config.yaml
n_layer: 8
d_model: 96
n_experts: 160
experts_per_token: 4
d_expert: 48
d_shared_expert: 0
activation: "squared_relu"
moe_layers: [0, 2, 4, 6]
router_score: "sigmoid"
normalize_top_k: true
routed_scale: 1.0
balance_loss: 0.000963
balance_bias: true
router_noise: 0.1
router_bias: true
n_groups: 8
groups_per_token: 3
init_std_router: 0.0165
lr_router: 0.00149
n_head: 4
n_kv_head: 4
head_dim: 32
vocab_size: 8192
norm: "rmsnorm"
norm_place: "pre"
norm_eps: 1e-06
positions: "rope"
rope_base: 100000.0
rope_fraction: 1.0
qk_norm: false
attn_scale: 0.177
tie_embeddings: false
parallel_block: false
extras: ["capped logits"]
init: "normal"
init_std_qkv: 0.0471
init_std_o: 0.0
init_std_up: 0.0471
init_std_down: 0.0
init_mimetic: 0.5
optimizer: "muon"
lr: 0.00594
lr_mult_down: 2.0
beta1: 0.93
lr_head: 0.0167
warmup_steps: 200
schedule: "cos"
final_lr_fraction: 0.1
batch_tokens: 65536
seq_len: 512
doc_mask: true
train_tokens: 475600000
steps: 7258
dataset: "wikipedia_en"
Below are experts of layer 4 (counted from 0) of a mixture-of-experts language model. Rows are named router (the router's row for the expert), up (a neuron's input weights, with its number), down (a neuron's output weights, with its number) and show model dimensions 0-95. Each number is 128 + 24 x the weight over its row's rms, rounded and kept within 0 to 255.
After each expert's rows: a language model's description of what the expert responds to. This comes from a sample of Wikipedia text that the model never trained on.

# expert 32
router [187 170 115 118 122 140 110 122 172 102 132  98 102 146 128 117 155 101 110 126 161 109 152 140 123 126 150  86 106 138 142 141 110 127 141  60 117 148 130 155 165 109 116 100 137 120 138  92 109 103 100 113 130 113 178  90 147 131  63 143 132 139 136 117 103  98 119 182 121 113 132 176 172 171 133 141 120 110 144 130 163 108 129 132 136 124 150 127 140 112 126 119 114 119 103 144]
up3 [167 168 185 159 120 145 106 135 161  99  99 147  89 136  96 135 145 150 110 128 149 128 103 123 153 118 143 111 121 150 130 113 127 104 134 143 131 105 170 123 180 136  74 106 182 112 124  92 142  90 143 118 147 139 167 142 114 113 138 123  77 104 149 161 133 133  76 141 111 145 148 114 135 121 129 141 107 129 124 108 138 117 111 148 123 124  99 135 181 122 119 115  90 175 129 132]
down3 [137 123 126  97 151  94 103 145  94 130 105  92 151  95 130 131 144  76  51 107  75 118 141 134 155 148 164 120 122 124  96 126  96 104 135 152 102 127  87 158 158 161 142 127 136 137 108 143  88 119 165  95 152 111 144 112  73 120 131 122 126 155 118 136 104 124 101 126 118 127 127  94  84 123 150 155 146 142 152 140 129 110 134 108 130  94 181 134 129 147 117 138 117 125 125 153]
What it handles: Job titles, ranks and party labels naming a person's position, such as professor, Senator, director, former, Republican, General.

# expert 31
router [156 162 156 128  93 100 132 138 127  89 124 108 105 123 185 122 174  75 139 121 175  96 140 154 110 131 146  92 121 129 136 145 131 192 110  92 123 130 143 111 124 140 156 126 115 123 155 101 143 138 163 120 166 107 173 131 145 129 130 121 153 127 112 119 128 146 153 126  90 107 127 142 155 137 125 120  62  93 133 117 149 102 123  87 132 124 120 158 114  97 129 107  96 102 107 130]
up3 [134 126 133 128  68 130 139 156 142 106 134 122 134 114 135 167 156 131 124 105 119 143 164 159  77 125 154 103 125 101 155 139 147  93 140 112 157 123 123 151 119 107 145 143 134 155 117 119  67 127 162 158 101 142 135  92  83  82 149 137 171 126  79 133 167 125 117  87 104 152 126 119 146 160 132 131  98 149 137  83 155 143 143 118 113 131 107 153 170 125 167 127 142 142 109 107]
down3 [117 114 134 152 108 111 115 149 155 129 152 132 124 217  95 125 160  99 115 121 154 138 115 131 151 117 115 144  98  79 136 166 112 143 110 125  93 162 106  79 150 125 141 132  79 150 134 158 120 115  88 129 132 130  99 131 140 160  95 128 121 151 116 166 149 147 119 119 130 108  96 111  87 126 142 105  91  80 135 170 141 122 148 124 102  93 162 140 120 146 152 130 121 103 136 132]
What it handles: Ending pieces of a split modifier word followed by a noun, as in Mar-ine Corps, F-ine Arts, h-ip hop, and units like mm, km.

# expert 63
router [166 156 136 107 136 156 154 127 159 144 124 126 119 152 140 109 176 131 124 122 103  87 142 146 137 133 160  88 105 140 133 117  99 155 120  60 168 179 175 122 139 132 128 144 132 104 179 122 145 127 133 119 129 108 117 126  98 133 140 133 144 109  99 124 119 142 137 136 143 151 171 115 148 154 140 116  68  86 155  81 161 121 115 122 116  97 154 111 152  98 130 114  95 117 112 150]
up0 [140 138  93 124 132 130 121 145 113 124 166 127 123 128 134 149 146  51 129 105  89 108 111 169 149 160 142  80 111 100 141 110 159 136 170 116 114 112 154 102 162 134 114 142 143 135 148  97 119 152 105 106 129 118 161 120 113 149 173 141 115 112  96  83 146 145 100 107 102 150 125 136 119 130 185 144 107  69 108 126 147  74 138 146 106 112 114 149 101 112 123 136 143 114 144 121]
down0 [137 141 166 117 129  96 134 106 151 124 157  96 161 116 139 113 155 114 165 130 113 118 173 137 133 128  80 132 105 128 148 127 135 136 102 142 136 179 122 144 136 120 135 135  95 162  88  58 107 159  94 102 138  77 148 116 118  98 104 130 153 131 124 126 173  99 134  74 141 154 142 127 113 175 115 141 103 143 164 113 107 140 139 120 127 128 142  95 157 120 145 145 157 118 137 172]
What it handles: En dashes between numbers in year ranges, scores and records (1940–41, 6–4), plus month names before years and other numeric separators.

# expert 38
router [126 129 118 142  93 132 153 110 155  98 155 121  92 102 125 154 121  90 120 158 142 123 162 119 167 127 160  77 141 122 132 131  60 131 126  80 151 150 176 133 153 138 111 122 146 124 152  95 128 151 106  71 123 122 188 131 167 133 113 146 186 138 143 120 106 147 129 118 124  95 148 128 122 167  97 144 137 107 168 103 161 123 122 130 120 120 154 127 131 133 131 125 129 119 113 161]
up3 [145 114 145  95 124 137 124 139 148 126 147 136 161 125  81 152 149 175 119 119 145 121 145 103 117 144 162 126 132 125 139 127 116 124 119 138 147 114 143 136 158  98 107 124 153  99 127  77 100 104 178 113 130 167 154  97 137 179 122 113 102 128 148 166 127 165 171 114 158 114 123  91 153 104 153 151  91 158 157 108 135 110  61 165 103 113 141 119 113 106 117 131 103 171 141 126]
down3 [127  78 111 144 104 135 126 140 155 121 151 153 127 120 147 173 125 127 108 119 149 139 132 131 139 136  93 130  82 112 157 124 180 127 121 133 131 106 157 146 100 107 134 126 135 127 127 123 170 104 114 164 143  95 127 167  98 137 141 107 119 117 128 144 151 133 104 162 143 154  99 168  99 130  86  94  95 106  79 149 115 181 159 120 147 146 160  72 145 129 182 138 153 123 132 146]
What it handles: Column headers and cells in sports, election and statistics tables, such as Votes, Candidate, Party, Pos, Total, and blank or zero cells.

# expert 60
router [134 156 174 118  82 169 120 133 117 131 188 111 119 115 125 115 115 101 131 160 105 125 140 105 174 170 121 122 152 131 157 102 102 101 137 102 133 159 148 157 114 146 132  99 130 105 143 123 146  84 121 120 150 114 115  58 133  68 105 125 172  99 105 120 124 145 113 157 100  93 130 124 147 125 105 136 110 119 181 149 166 128 117 155 122 132 119 121 151 119 141 106 111 128 146 135]
up7 [108 181  93 135  73 107 160 111 112 162 125 168 110 121 162 127  78  86 152 149 119 165 125 123 148 129  90 127 156 152 123 136 141  95 186 138 143 126  97 105 151 133 116 144 127 118 153 157 161 106 147 109 124 132  83 141 136 144 142 119 137 119 117 140 110 107 120 136 107 162 113  97 149 121 118 138 136 107 157 111 152  93 139 132 162  98 162 127 162  80 145 123 122  97 147 153]
down7 [102 135 155 163 132 139 145 202 143  86 123 155 133 149 143 143 116 134 100 112  88 105 148 117 140 114 139 170 122  75 112 152 118 102 144  73 162 104 181 124 171 125 127 160 100 136  96 163 114  99 144 178 127 128 162 160 156 124 125 114 134 124 151 148 110 143 136 134 122 115 128 146 162 131 117 153  99 127 171 126 125 124 141 142 117 165 117 124 123 121 103 136  85 141 132 131]
What it handles: Word stems that continue with a suffix, such as inter in interested, per in performs, techn in technology, develop, produc.

# expert 12
router [124 145 100 101 101 143  70 100 122 126 128 149 119 136 150 114 130  79 166 166 150 118 149 163 134 144 121 122 128 139 114 135 154 136 124  80 124 147 158  79 131 167 117 145 160 133 139  99 144 119 150 132 153 125 142 118 146 112  58 126 171 130 136  93 165 136 140 126 123  95 140 175 119 144 127 140  95 129 178  88 132 129 109 114 138  95 133 166 142  91 158 125 116 132  95 138]
up12 [120 117 115 153 145 127  73 112 136 137 114 112 109  82 104  87 113  88 133 136 118  92 147 162 155 108 117  89 101  83  82 121 128 119 133 123 130 120 162  96 148 146 114 145  87 127 130 128 117  74 151 126 152 100 103 132  93 115 128 119 159 153 109 142 151 139 154 175 113  89 151 169  97 134 132 151 119 141 151  94 141 128 116 148 159 118 121 152 127 100 145 102 129 170  88 118]
down12 [116 188 139 130 117  80 170 111 135  95  79 106 106 110 131 141 170 128 118 123 132 180 140 114  83 148 106 145 119 104 159 126 127 144 141 136 133 118  77 155 197 126 131 129 135 158 123  81 114 141 131 151 136 131  90 114 140 139 134 133 112 132 120 121 113 111 114 104 150 143 100 160 116 149 150 132 122 122 137 124 120 126  92 137 159 112 158 159 138 111  86 130 128  91 141 188]
What it handles: Word-initial or inner stems that continue into longer words, such as ob in globalised, med in media, Fin in Finale.

# expert 40
router [133 131 117 101 115 158 174 153 156 148 156 140 136 134 138 160 139  48 130 172 127 112 150 123 111 155 146  88 107 137 145 118 101 160 124 102 133 179 131 145 113 125 166 126 138 126 120 123 151 120 146 136 112 124 146 129 166 129 100 160 147 136 137 119  92 102 117 124 117 107 156 167 159 136  81 120 111 122 187  80 150 149  94 144  97 140 130 112 129 118 174 114 113 119 103 113]
up0 [149 100 136 111  85 155 120 181 135 155  82 142  96 133 117  91 145 115 162 163  97 121 122 135 143 187 149 132 114 171 130 120 128 139 102 113 120 105 126 105 142 138 148 146  99  90 136  98  62 149 143 145 122 132 162 122 150 141 139 143 101 115 122 141  90 141  93 139 127 169 147 131 126 142 151 138 150 129 115 121 131 135 148 124  95 104 100  66 156 156 151 145  93 143 107 127]
down0 [125 135 111 138 134 125 125 159 151 105 161 130 126 130 137 155 113 132 134 119 111 127 148 130 132 131 142  80 105 111  75 163 182  76 118 126 102 151 135 117 142 107 101 133 176 132 106 133 121 108 103  98 109 137 106 172 107 119 179 159 104 182 145 141 107 124 103 164 102 131 123 139 174 124 142 127 130  99 144 106  80 121  96 183 118 126 119 134  75 151 132 135 117 147 149 113]
What it handles: First pieces after table pipes, dashes or line breaks, chiefly year digits like 200, 201, plus name openings such as Team, In, of.

# expert 45
router [136 123 116  70  97 144 156 146 124 114 137 142 153  93 143 109 128 119 104 142 119 102 143 119 139 152 132 117 118 129 182 125 152 168 134 100 126 146 133 115 135 147 186 173 126 120 168 105 135 120 122 106 138 128 144 108 155 131 100 106 149 103 136  79 114 122 127 142 139 143 180 131 162 126  84 102 120 118 172 133 105 122 103 102 100 137 137 121 121 116 157  60 132  95 112 183]
up4 [123 161 155 125 142 152 143 143 120 123 124 131 154 133 171  96 117  71 118 150 106 133 168  87 208 128 118 135 118 163 159  81 133 167 130 101 121 133 100 115 118 128 135 141 129 139 135 112 129 161 120 139  88 165 144 107 116 101 105 103 110 114 169 106 117 142 135 145 132 143 153 115 124 145 171 127 140 141 136 166  80 121 104  87 104 108 135 117 108 112 104  81 152 135 112 140]
down4 [129 130 110 111 161 135  84 113 144 150 136 110 101 114 117 146 107 143 125 148 124 142 138 111 133 149 127 140 122 105 109 127 171 134 120 155 108  91 167 121 140 110  97 128 157 123 150 136  83 119 144 164 164 126 143 137 134 115 188 147 149 145  52 144 126  89 127 128 126  89  84 133 152 114 176 161 140 120 129  76 139 112 105 150 174 152 158 129 112 143  95 167 138 127 114 119]
What it handles: Opening or inner fragments of taxonomic, medical and technical terms and some names, such as uc (leucogenys, glucocorticoids), vir, struc, Flor, Nar.

# expert 0
router [143 195 121 101 113 152 127  93 168  89 155 126  61 150 147 133 117  74 118 148 127 113 173 127 139 121 144  59 121 140 141 131  84 171 142 119 112 142 140 127 131 148 150 145 156 120 130  89 116 138 128 110 124 131 156 117 148 118 152 139 142 123 149 146 129 124 132 131 166  96 135 155 146 146 112 126 108  93 155  98 129  97  94 127  82 123 124 135 143  90 128 136 130  98  96 119]
up2 [122 136 111 138 100 127 149 110 149 153 136 166 120 121 164 121  99 107 140 126 131 115 170 138 182 140 163  95 196 131 132 126  99 148 148 157  80 119  91 103 155 152 118 111 159  83 128 120 133 164  80 130 133 114 147 145  99 103 147 127 119  93 134 154 172 164 126 126 109 101 161 109 171 107 122 138 145 114 115  93 154 114 101 112 120 121 111 124 115 133 129 167 155 138 155 133]
down2 [159 131 132 141  98 125 113 140 159 132 103 108 125 133 140 114 101 114 109 129 121 153 190 146 115 145  96 164  85 130 180  99 137 149 118 106 156 124 138 135 117 118 168  92 131 141 131 134 173 104 115 171 164 125  72 133 126 104 121 110 150  88 137 109 151 153 134  87 140 129 130 141 156 143 130 114  88 133 150 153  54 104 109 127 112 137  91 143 106  88 125 128 114 136 104 126]
What it handles: Field labels and word endings in stats, results and election tables, such as Candidate, Turnout, Total, Win, Loss, Location.

# expert 59
router [164 179 133 109 107 144 150 156 110 103 141 124 113 145 173 102 142  95 142 128 132 108 139 146 148 108 140  74 121 137 136 147 119 111 100 112 149 145 110 113 120 174 131 117 154 121 170  76 116 125 162 104 130 112 163 119 177  78 130 153  96 129 150 103 151 141 138 158 143 102 157 127 117 133 103 111 138  73 131 110 141 108 106 117 162 106 165 155 142 118 152 130 105  82 143 118]
up1 [165 149 135 134  79 138 150 162 154 104 141 150 144 176 105 136 102 108 132 111 134 128  93 116 127 167 126 106 140 158 137 127 110  86 135 105 151 133 126 117 133 158 127 116 112 168 127 133 122 141 162 148 136  77  86  92 125 184  93 128 120 121 128 131 182 147 137 125 177 121 164 101  95 157  95 124 154 111 149 122 116 105 119 107 129 144 156 141 177 148 130 132 177 118 126 136]
down1 [120 128 107 110 132 123 118 149 131 107  92 115 109 101 147 129 163 144 143 140 127 106 116 158 136 156 136  99 109 111 120  88 105 132 150 152 177 137 111  99 140 145 107  94 124 100 207  98 120 103 131 107 133 139 121 152 128  79 120 129  91 115 158 105 108  95 107 133 103 125  79 139 129  66 147 120 138 104  92 131 179 138 119 132 130 155 123 178  97 133 134 105 153 101 136 138]
What it handles: Closing parentheses, quotation marks and brackets ending a date, title or aside, often before table bars or lists, like (born 1955).

# expert 1
router [142 173 154  90 103 107 136 177 123 160 177 103  97 133 129 114 118 127 173 140 135  96 137 133 125 158 142  98 127 143 161 151 100 185 123  97 123 130 140 138 120 112 166  92 139 134 186 125 167 126 125 104 152 102 122 100 135 124  71 153 130 123 151 130 130 117 133 164 118 154 117 129 136 125  93 135 117 122 145 131 171  93 121 133 140 119 178 167 141 159 141  97 144 115 131 143]
up4 [150 127 151  97 126 123  98 112  89 145 127 106 124 169 164 152 135 157 187 132 150 139 161 128 134 138 124 121 142 140  75  95 165 130 169 124 141  98 145 109 122 150 165 110 147 124 135 131 146  84  92 136 151 153  68  81  88 139 120 129 116 124 139 118 138 106 136 155 142 135 118 133 124 137 113 120 112 146 102  86 161 181 116 106 123 132 106  66 122 150 113 112 126 106 127 128]
down4 [139 131 125  98 107 147 162 103 124 136 118  87 107 104 114 164 179 140 115 113  85 113 159  66 129 124  97 132 139 123 139 132 127  75  63 147 110 148 126 118 132  94 139 143 147 135 140 138 141 137 169 143 115 142 140 125 112 182 169 139 134 137 119 157 123 123 120 110 114 144 112 165 116 131 104 178 160 128 123 121 112 106 170 113  99 129 123 167 121 179 132 128 147 146 102  97]
What it handles: Prepositions and linking words after a verb or comma, introducing a role or companion, such as as, with, by, for, against.

# expert 51
router [148 165 135  88  89 128 112 133 124  98 135 128  94 102 165 136 171  83 147 149 107  85 143 127 157 150 136 118 121 122 115 144 127 127 144 118 142 149 151 132 105 157 120 141 129  99 190 102 127 150 191  92 141 110 177 129 137 108 104 134 110 117 135 135 137  84 136 155 132 113 118 112 140 127 129 128 115  96 130 112 118  80  90 154 130  94 110 128 119 138 178 124 122 103  94 177]
up1 [112 141  99  83 118 125 164  77 151 103 129 145 104 123 122  91  81 139 153 151 127 159 178 108 154 123 141  93 113 108 120 100 117 125 163 134 114 132 139 153  87 129 121 118 140 115 143 110  74 155 129  98  92 129 149 150 115 127 149  97 150 121 129 142 122 112 139 162 154 118 138 124  80 159 130 129 119 141 156 127 154 107  92 143 146 137 107 113 143 147 183 138 152  97  86 175]
down1 [132 147 125 105 135 142 117 170 105 132 137 137  90 122 104 120 129 107 177 105 139 131  82 123  72 177 139  99 155 162 123 136  94 124  88 182 145 132 115 133 160 104 163 160 153 129 108 140 141 136 133  69 184 153 120 132 129 101 122 127 110 140  84 130 128 140 129 144 101 145 129 146 114 130 127  76 159 135 127 124 105 147 162 138 148 143 135 139 140 120  77 140 133 143  90 119]
What it handles: Plural endings and plural nouns, often the subject before were/are or followed by of/and: -s, -es, -ers, -ations, people, features, years.

# expert 44
router [106 135 115 126 109 158 105 155 139 119 137 113 120 153 139 120 139 106 169 122 112 123 142 149 156 110 151  85 131 137 168 131 127 179 131 100 142 132 152  84 153 112 139 126 138 130 168 112 128 130 110 118 137 103 121 106 153 106 121 147 132  92 139 126 136 126 173 113 121 142 136 116 118 171  66 140 107  81 136 122 114 115  76  83  98 108 169 137 167  92 201 115 141 143 111 134]
up3 [133 117 108 118  85 159  87 181 139 134 124 146 110 129 120 167 141 159 178 119 131 126 129 100 114 136 141 124 174 131 115 118  59 135 105 116 147 158  82 123 147  71 141 124 161 111 160  97 106 139 137 128 135 107 146 101 114 115 137 137 142  99 108  92 106 107 153 169 112 143 117 119 137 129 118 158 108 149  78 144 104 156 117 137 115 126 154 140 124 159 141  88 100 113 123 156]
down3 [127 140 100  97 107 138 119 145 156 113 122 165 127 106 147 157  96 125 122  99 112 129 132 128 170 155 114 146 102 156 120 144 111 116 161 126 130 103 127  89 101 132 129 156 117 139  87 165 170 112 165 126 145 114  63 111 122 116 188 143 156 122 128 134 141 103 153 178 116  94 122 114 116 151 157 111 117 100 111 160 108 140 178 161 114 151  68 125 123 140 120 146 119 156 139 121]
What it handles: Prepositions like in, on, along, within, often starting sentences before dates, plus colons after infobox field names like State: or Released:.

# expert 52
router [127 126 130 126 140 166 128 147 158  87 168  95 110  90 145 137 111 122 150 140 116 137 154 112 157 167 127 115  99 174 145 119 129  99 117 104 143 162 146 116 114 113 127 129 155 118 141 116 140 103 138 127 151  97 147  75 149 117 124 121 133  78 109 110 116 150 132 143 117 118 120 166 148 105 102  73  95 129 198 110 164 119 126 140  94  86 155 130 137 141 189 137 127 134 110 155]
up0 [ 86 141 129  96 118 158 137 103 108 147 152 128 110  75 106 113 165 117  94 127 110 121 112 138 140 152 135 119 127 119 101 142 126 109 106  84 127 201 140 160  95 145 136 133 161 142 117 125  87 111 150 140 114 101 146 146 118 130 111 135 145 153 133  87 122 159 191 128 167 111  89 114 173 129  96 103 122 134 125 147 122 126 126 127 114  73 110 122  96 108 152 105  97 128 157 142]
down0 [137 143  95 123 133 132 118 118  92 140  78 106 136 150 100 121 150 144 124 151 104  99 135 179 126 124 133 127 101 140 110 107 149 170  82 126 166  98 108  65  97 130 132 146 149 134  90 142 140 161 153 158 146 147 105  97 140 109 143 122 117  92 103 158 121 122 144 156  88 107 110 159  97 120 128 149 145 114 160 159 104 105  98 150 128 162  84 131 136 143 112 115 161 105  94 112]
What it handles: Noun stems followed by plural s, -ing or apostrophes, such as list in listings, album, School, film, town, plus possessive apostrophes.

# expert 21
router [158 133 145 101 122 147 133 165 127 135 122 105 102 141 143 171 157 131 153 145 104 115 144 165 150 129 138 147 124 165 122 138 116 113 115  51 112 150 143 119 125 127 143 129 159 132 155  93 125 103 154 102 150  87 142 105 135 100 127 141 139 106 154 135 150 113 141 174  73 125 167 145 158 144 127 123 126  97 127  91 158 134 135 138  93 118 124 121 153 100 187 104  86  80 132 139]
up0 [112 125 133  74 143 143 103 138 154 144 130 191  99 108 140 154 140 111 143 118 150 138 117  99 118 119 188 153 146 121 139 157 128 122 120 113 118 118 145 136 121 101 152  91 140  86 161 128 148 125 146 100 162 106 152 127  83 121 135 121  99 154 179  63 135 118 138 159 131 126  80 125 147 114 142 129 122 188 135 108 142 122  90 133 119 113  87 125 130  92 159 122 134 146 131 136]
down0 [128  95 130 129 142  96 105  97 104 179 119 138 137 191 165 108  92 118  93 139 129 125 113 118 125 123 118 124 128 151 144  98 111 164 141 150 131 106 123 132 146 127 147 146 122  64 112 121 137 149 114 102  93 170 130 137 135  84  92 139 126 122 117 157 165  99 125 130 156  87  95 153 132 108 117  76  95 130 117  90 148 130 130 166 155 123 142 175 147 122 143 130 101 128 159 103]
What it handles: Commas, and commas fused with closing parentheses, quotes or periods, ending a phrase before and, which, including, or an appositive.

# expert 37
router [153 135 151 109  80 109 147 161 158 128 134 111 133 147 178 145 152 114 122 158 157  85 112 103 133 150 121 133 113 142 163 153 104 120 161 118 131 164 180 120 129 131 132 108 172 149 137  93 126  97 155  73 173 116 162 114 139 145 117 103 197 136 110  98 133 148 155 170  93 120 132 136 137 125 101 145 112 138 168 108 130 103 112 111 138 147 148 131 147 138 128 129  97 125 115 112]
up8 [153 142 130  98  76 131 191 150 133 161 148 120 103 140 115 140 110 148  96 117 154 141 133 153 106 102 157 148  71 173 131  99  94 146 136 118 132 135 141 101 150 119 145 137 118  88 153 157 156 100 119 138 139  89 141 112 128 133 122 150 167 136  87 100 101 116 173 112 113 106 145 102 128 121 113 140 146 158 169  81 126 106 119 110 156 131  88 138 123 143 137 152 137 157  98 109]
down8 [144 139 127 132 105 136  98 115 141 151 149 144 151  98 145 133 112 163 120 148 128 135 149  83 150 102 151 157  70 144 140 150 152 147  98 169 129 109 104 108 158  59 119 172 157 131 163 148  96 118  97 107 138 162 108 138 148 156 105 134 114 153 145 127 146 102 112 112 124 153 122 177 105 131 155 123 107 110 171 121 131 132 136 139 117 155 111 162 121 106 132  94 144  81 111 162]
What it handles: First pieces of words, mostly m, ex, re, dis, trans, sup, often mid-sentence after the or a, as in m-ap, ex-uality, World War.

# expert 34
router [171 129 168  87 128 142 107 147 160 129 163  98 133 157 135 146 144 110 137 126 123 136 153 131 145 132 128 101 110 126 130 137  91 117 120 108 112 128 119  97 125 122 144 105 134 148 151 111 167  97 140 101 166  87 120  92 129 145 105 107 135 120 152  94 140 117 165 156 111 114 207 129 167 156  89 117 111 100 131 108 148  85 131 155 100 147 134 108 138 109 171 112 114  97  94 167]
up4 [109  97 109 109 131 129 122 127 146  90 129 142 131 140 164 128 158 105 126 144 134 152 163 151 134 116  94 127 155 182 163 121  80 109 115 114 144 136 125 138 125 134 135 124 146 141 161  97 159  95  91 107 162 158 132  95 111 116  73 106 146 111 106 126 121 115 139 153  95  71 129 146 143 116 109 184 174 151 112 121 172  99 185 141 112 113 138 121 103 122 151 123 143 126 125 150]
down4 [157 124 121 143 131 129 108 125 112 122 131 136 128 140 126  96 112 175 129  90 159 210 122 108 143 128 108 120 128 117 125 159 117 107 141  82 134 112 142 158 151  99 127 149 140 134 132 157 164 106  98 145 137 152 111 146  66 121 131 138 129 156 143 144 161 142 110 159 151 129 105 173 125 127 152 103 107 122  65 113 125 142 163 139 139 120 143 127 183 133  91 131 158 149  77 134]
What it handles: List separators and, commas, ampersands and closing parenthesis-comma, as in born 1990), American and country lists.

# expert 30
router [138 141 159 138 109 163 149 130 159  95 146 112 132 136 153 152 128  82 134 120 122 114 131 123 119 168 166 118 119 124 138 134  68 170 118 115 107 155 155 133 113 124 123 108 175 109 150 129 134 116 181 124 134 108 103 144 149 111  87 136 121  99 101 110 127 129 154 123  93 129 119 156 145 145 121 147  85 136 200  91 126 133  83 114 131 131 136 165 143 140 197 142 104 140 135 138]
up0 [160 139 138 129  88 156 100 161 126 136 118 145 115 149 139 138 116 134 161 137 163 113  86 119 141 132 118 170 147 138 106 128 102  77 118 112 108 144 100 133 110  90 141 130 179 134 157 102 201 125 160 150 127 126  92 127 103 124 111 106 167  98 135 149 145 104 146  98  72 110 127 118 108 147 112 153 106 152 144 142 106 124  63 120 107 132  91 153 130 158 122 126 129 142 138 139]
down0 [ 91 116 152 112 165 159 153 102  94 156 168 136 138 165 196 113 142 128 157 105 130 125 158 164  95 102 130 141 126  92 127 132 150 105 143 116 140 156 117 116 141 129 163 144 144 123 111 131 136 123 125 177 133 140 146  93  82 119 126 126 132 149 184 146 151  70  93 152 123 124 129 135  97 147 131 164  99 142 156 168 149 148 104 101 110 108 154 145 109 135 123 101 122 118 115 121]
What it handles: Final digits of years after 201 or 199, and sports words such as runners-up, season, play, quarter, match.

# expert 5
router [166 137 143  82 113 161 154 131 194 145 133 104 111 122 141 104 117 115 106 166 134 102 174 115 122 126 130 126 134 140 150 130 112 150 149 121 144 143 178 133 138 100 151 105 149 129 170 102 154 138  96 110 111 160 129 124 156  97  69 149 165  96 146 113 108 116 150 137 156 115 189 129 110 158  93 111 122  81 149 140  94 121 111 129 139 110 140 118 138 144 119 109 140 108 100 110]
up2 [134 149 124 140 103 126 100 103 121 145 141 106 106 152 147 179 115 103 111 158 161 129 173 106 123 167  98 147 107 112 119 166  89 127 125 146 164 120 117  73 117 110 126 130 135 136 133  90 128 179 141 129 101 169 130 160 126 112 122 182 147 121 132 124 141 129 119 117 161 180 132 166 132 147 144 158 108 112 137 116  84 133 123  86 108 110 120 144 143 109 165 178 132 151 147 153]
down2 [ 98 140 121 151 101 124 134 128 124 165 147 153 126 116 139  53 119 122 116 147  71 156  88 129 119 116 127 125 150  90 175 113 151 159 113 113  92 128 108 126 120 144 121 125 120 155 118 119 138 163 157 139 152 105  94 111 119 130 150 151 116  57 107 148 128 121 126 122 170  89 136 112  92  84 114 125 100 113 144 142 136 123 123 112 122 143 160  84 116 169 111  93 145 133  99 135]
What it handles: Lone letters and short word-initial fragments, especially c (c. dates, per-c-ussion), plus March, de, show in names, tables, taxonomy.

# expert 29
router [183 126 144 125 119 110 181 142 191 123 147 124 123 111 134 144 104  85 143 156 102 158 117  98 146 157 149 121 125 164 137 120 122 132 143  67 139 161 107 125 110 157 156 121 145  83 136 113 125 107 128  95 172 132 135 103 122 128 109 135 167  90 116 112  99 139 123 134 124  91 135 150 159 147  69 128 109  90 167 116 139 133  96 125 152 132 161 115 125 138 159 121 121 104 116 120]
up0 [147 114 101 105 144  96 128 145 148 105 166 106 130 101 165 114 119 114 164 126 156 149 142 133 121 137 112 110 125 109 125 117 127 158 115  94 126 163 141 101 164 165 131 130 158 132  89 131 102 157 127 105 158 154 197 113 166 134 136 146 171  94  93 154 121 151 116  99  81  76 162 127 141 158 131 165 144 129 122 117 109 120 125 131 142 117 194  98 154 124 136 138 123 119 127 131]
down0 [138 117 161 115 130 151 165 136 135  88 143 146 154 100 117 124 162 160  79 131 144 164 112 157  95 105  97  92 110 144 120  99 104 114 155 170 143 133 138 158 114 123 105 124 103 100 153 132 102 143 102 122 109 123 101 138 158  95 128 110  87 155  90  87 147 133 101 130 131  90 128 122 142 126 108 144 126  89 144 155 128 112 159  76 144 147  73 142 125 113 108 127 101 162  98 105]
What it handles: Music-related words and name pieces in discographies, credits and infobox lines, such as album, guitar, jazz, recording, song, Rock.

# expert 3
router [132 133 158 130 111 131 109 169 151 142 152 109 122 147 177 131 129 120 126 152 161 102 141 161 175 133 155 121 149 147 144 118  99 139 132 134 140 141 145 122 132 113 184 131 137  91 159  94 167 148 137  92 138 144 148 131 132  63 103 101 126 103 137 109 145 103 158 185 119 124 131 168 156 130 117  83 133 132 136  88 165 128  78 137 110 124 154 155 140  91 150 106 112 122 141 145]
up0 [136 105 131 188 121 147 104 175 140 147 107 102 147 134  86  93 127  93 149 155 147 134 105 132 129 128 145 160  97 164 137  83 115 125 172 161 123  98 127 132 164 106 152 142 138 174 125 113 117 140 160  89 115 120 123 113 112  97 107 132 144 114 182 128  99 123 104 147 120 147 136 110 141 115  97 176 154 121  97 111 144 124 104 102 145 170 106 127 129 144  97 137 101 164 118 155]
down0 [124 139 128 105 110  77 142 135  95 159 153 128  91 184 149 152 109 143 136  85  95  85 179 164 124 152  73 115 152 138  62 123 148 141  86 134 123 155 124 122 112 113 102 139 142 146 134 119 129  78 106 117 112 121 155 149 146 158 120 116 119 135 116 135 137 128 131 151 153 144 120 147 153 126 131 108 116 143 131  92 117 124 140 135 124 141 167 143 156 118 149  83 124  78 150 105]
What it handles: Sentence-ending periods, paragraph breaks, commas after introductory phrases, and subordinating words opening clauses such as when, because, although, where.

# expert 58
router [191 169 128 133 113 143 121 141 129 120 167 124  97 120 146 126 129 110 183 129 151 115 145 136 123 119 142  93 135 143 129 118 125 113 164 127 135 124 126 143 123 128 156 123 110  88 158  67 161 135 151 119 152  97 167 104 177 126 126 133 160 131 132 110  95 108 174 137 131  96 144 126 140 132 129  96 115  71 130  97 163 133 118  78 125 109 110 119 118 122 127 110  68  87 117 113]
up1 [147 147 141 106 136 123 162 144 173 147 174 136 110 118 100 141 129 149 128  80  93 141 125 102 124 158 172  86  60 142 109 131 141 133 165 106 141 129 137 123 101 151 144 109 134  78 105 174 154 116 128  98 129 166 156 101  85 136 125 158 135 150 148 144 111 120 169 118 139 161 120 109 128 131 153 147 148 115 112 123 132 147 140 135  67 110 145 149 138  97 118 108 127 140  91 125]
down1 [123  89 159 152 145 141 139 169 113 130 127  73 146 150 124 118 116 130  90 115 143 136 127 131 129 126 111 131 127 111 116 104 159  87 133 114 101 141 125 101 162 143 160 106 134 151 128 106 120 101  95 147 145  99  64 134 143 100 147 103  82 153 135 169 144 133 118 100 110  78 105 138 125 147 126 111 163 154 145 169 168 136 170 142 170 123 102 114 163 123 112 142  98 136 168 111]
What it handles: Ending pieces of proper names and places after a capital-letter start, such as Ox-ford, Notting-ham, Se-attle, Zha-o, Jones.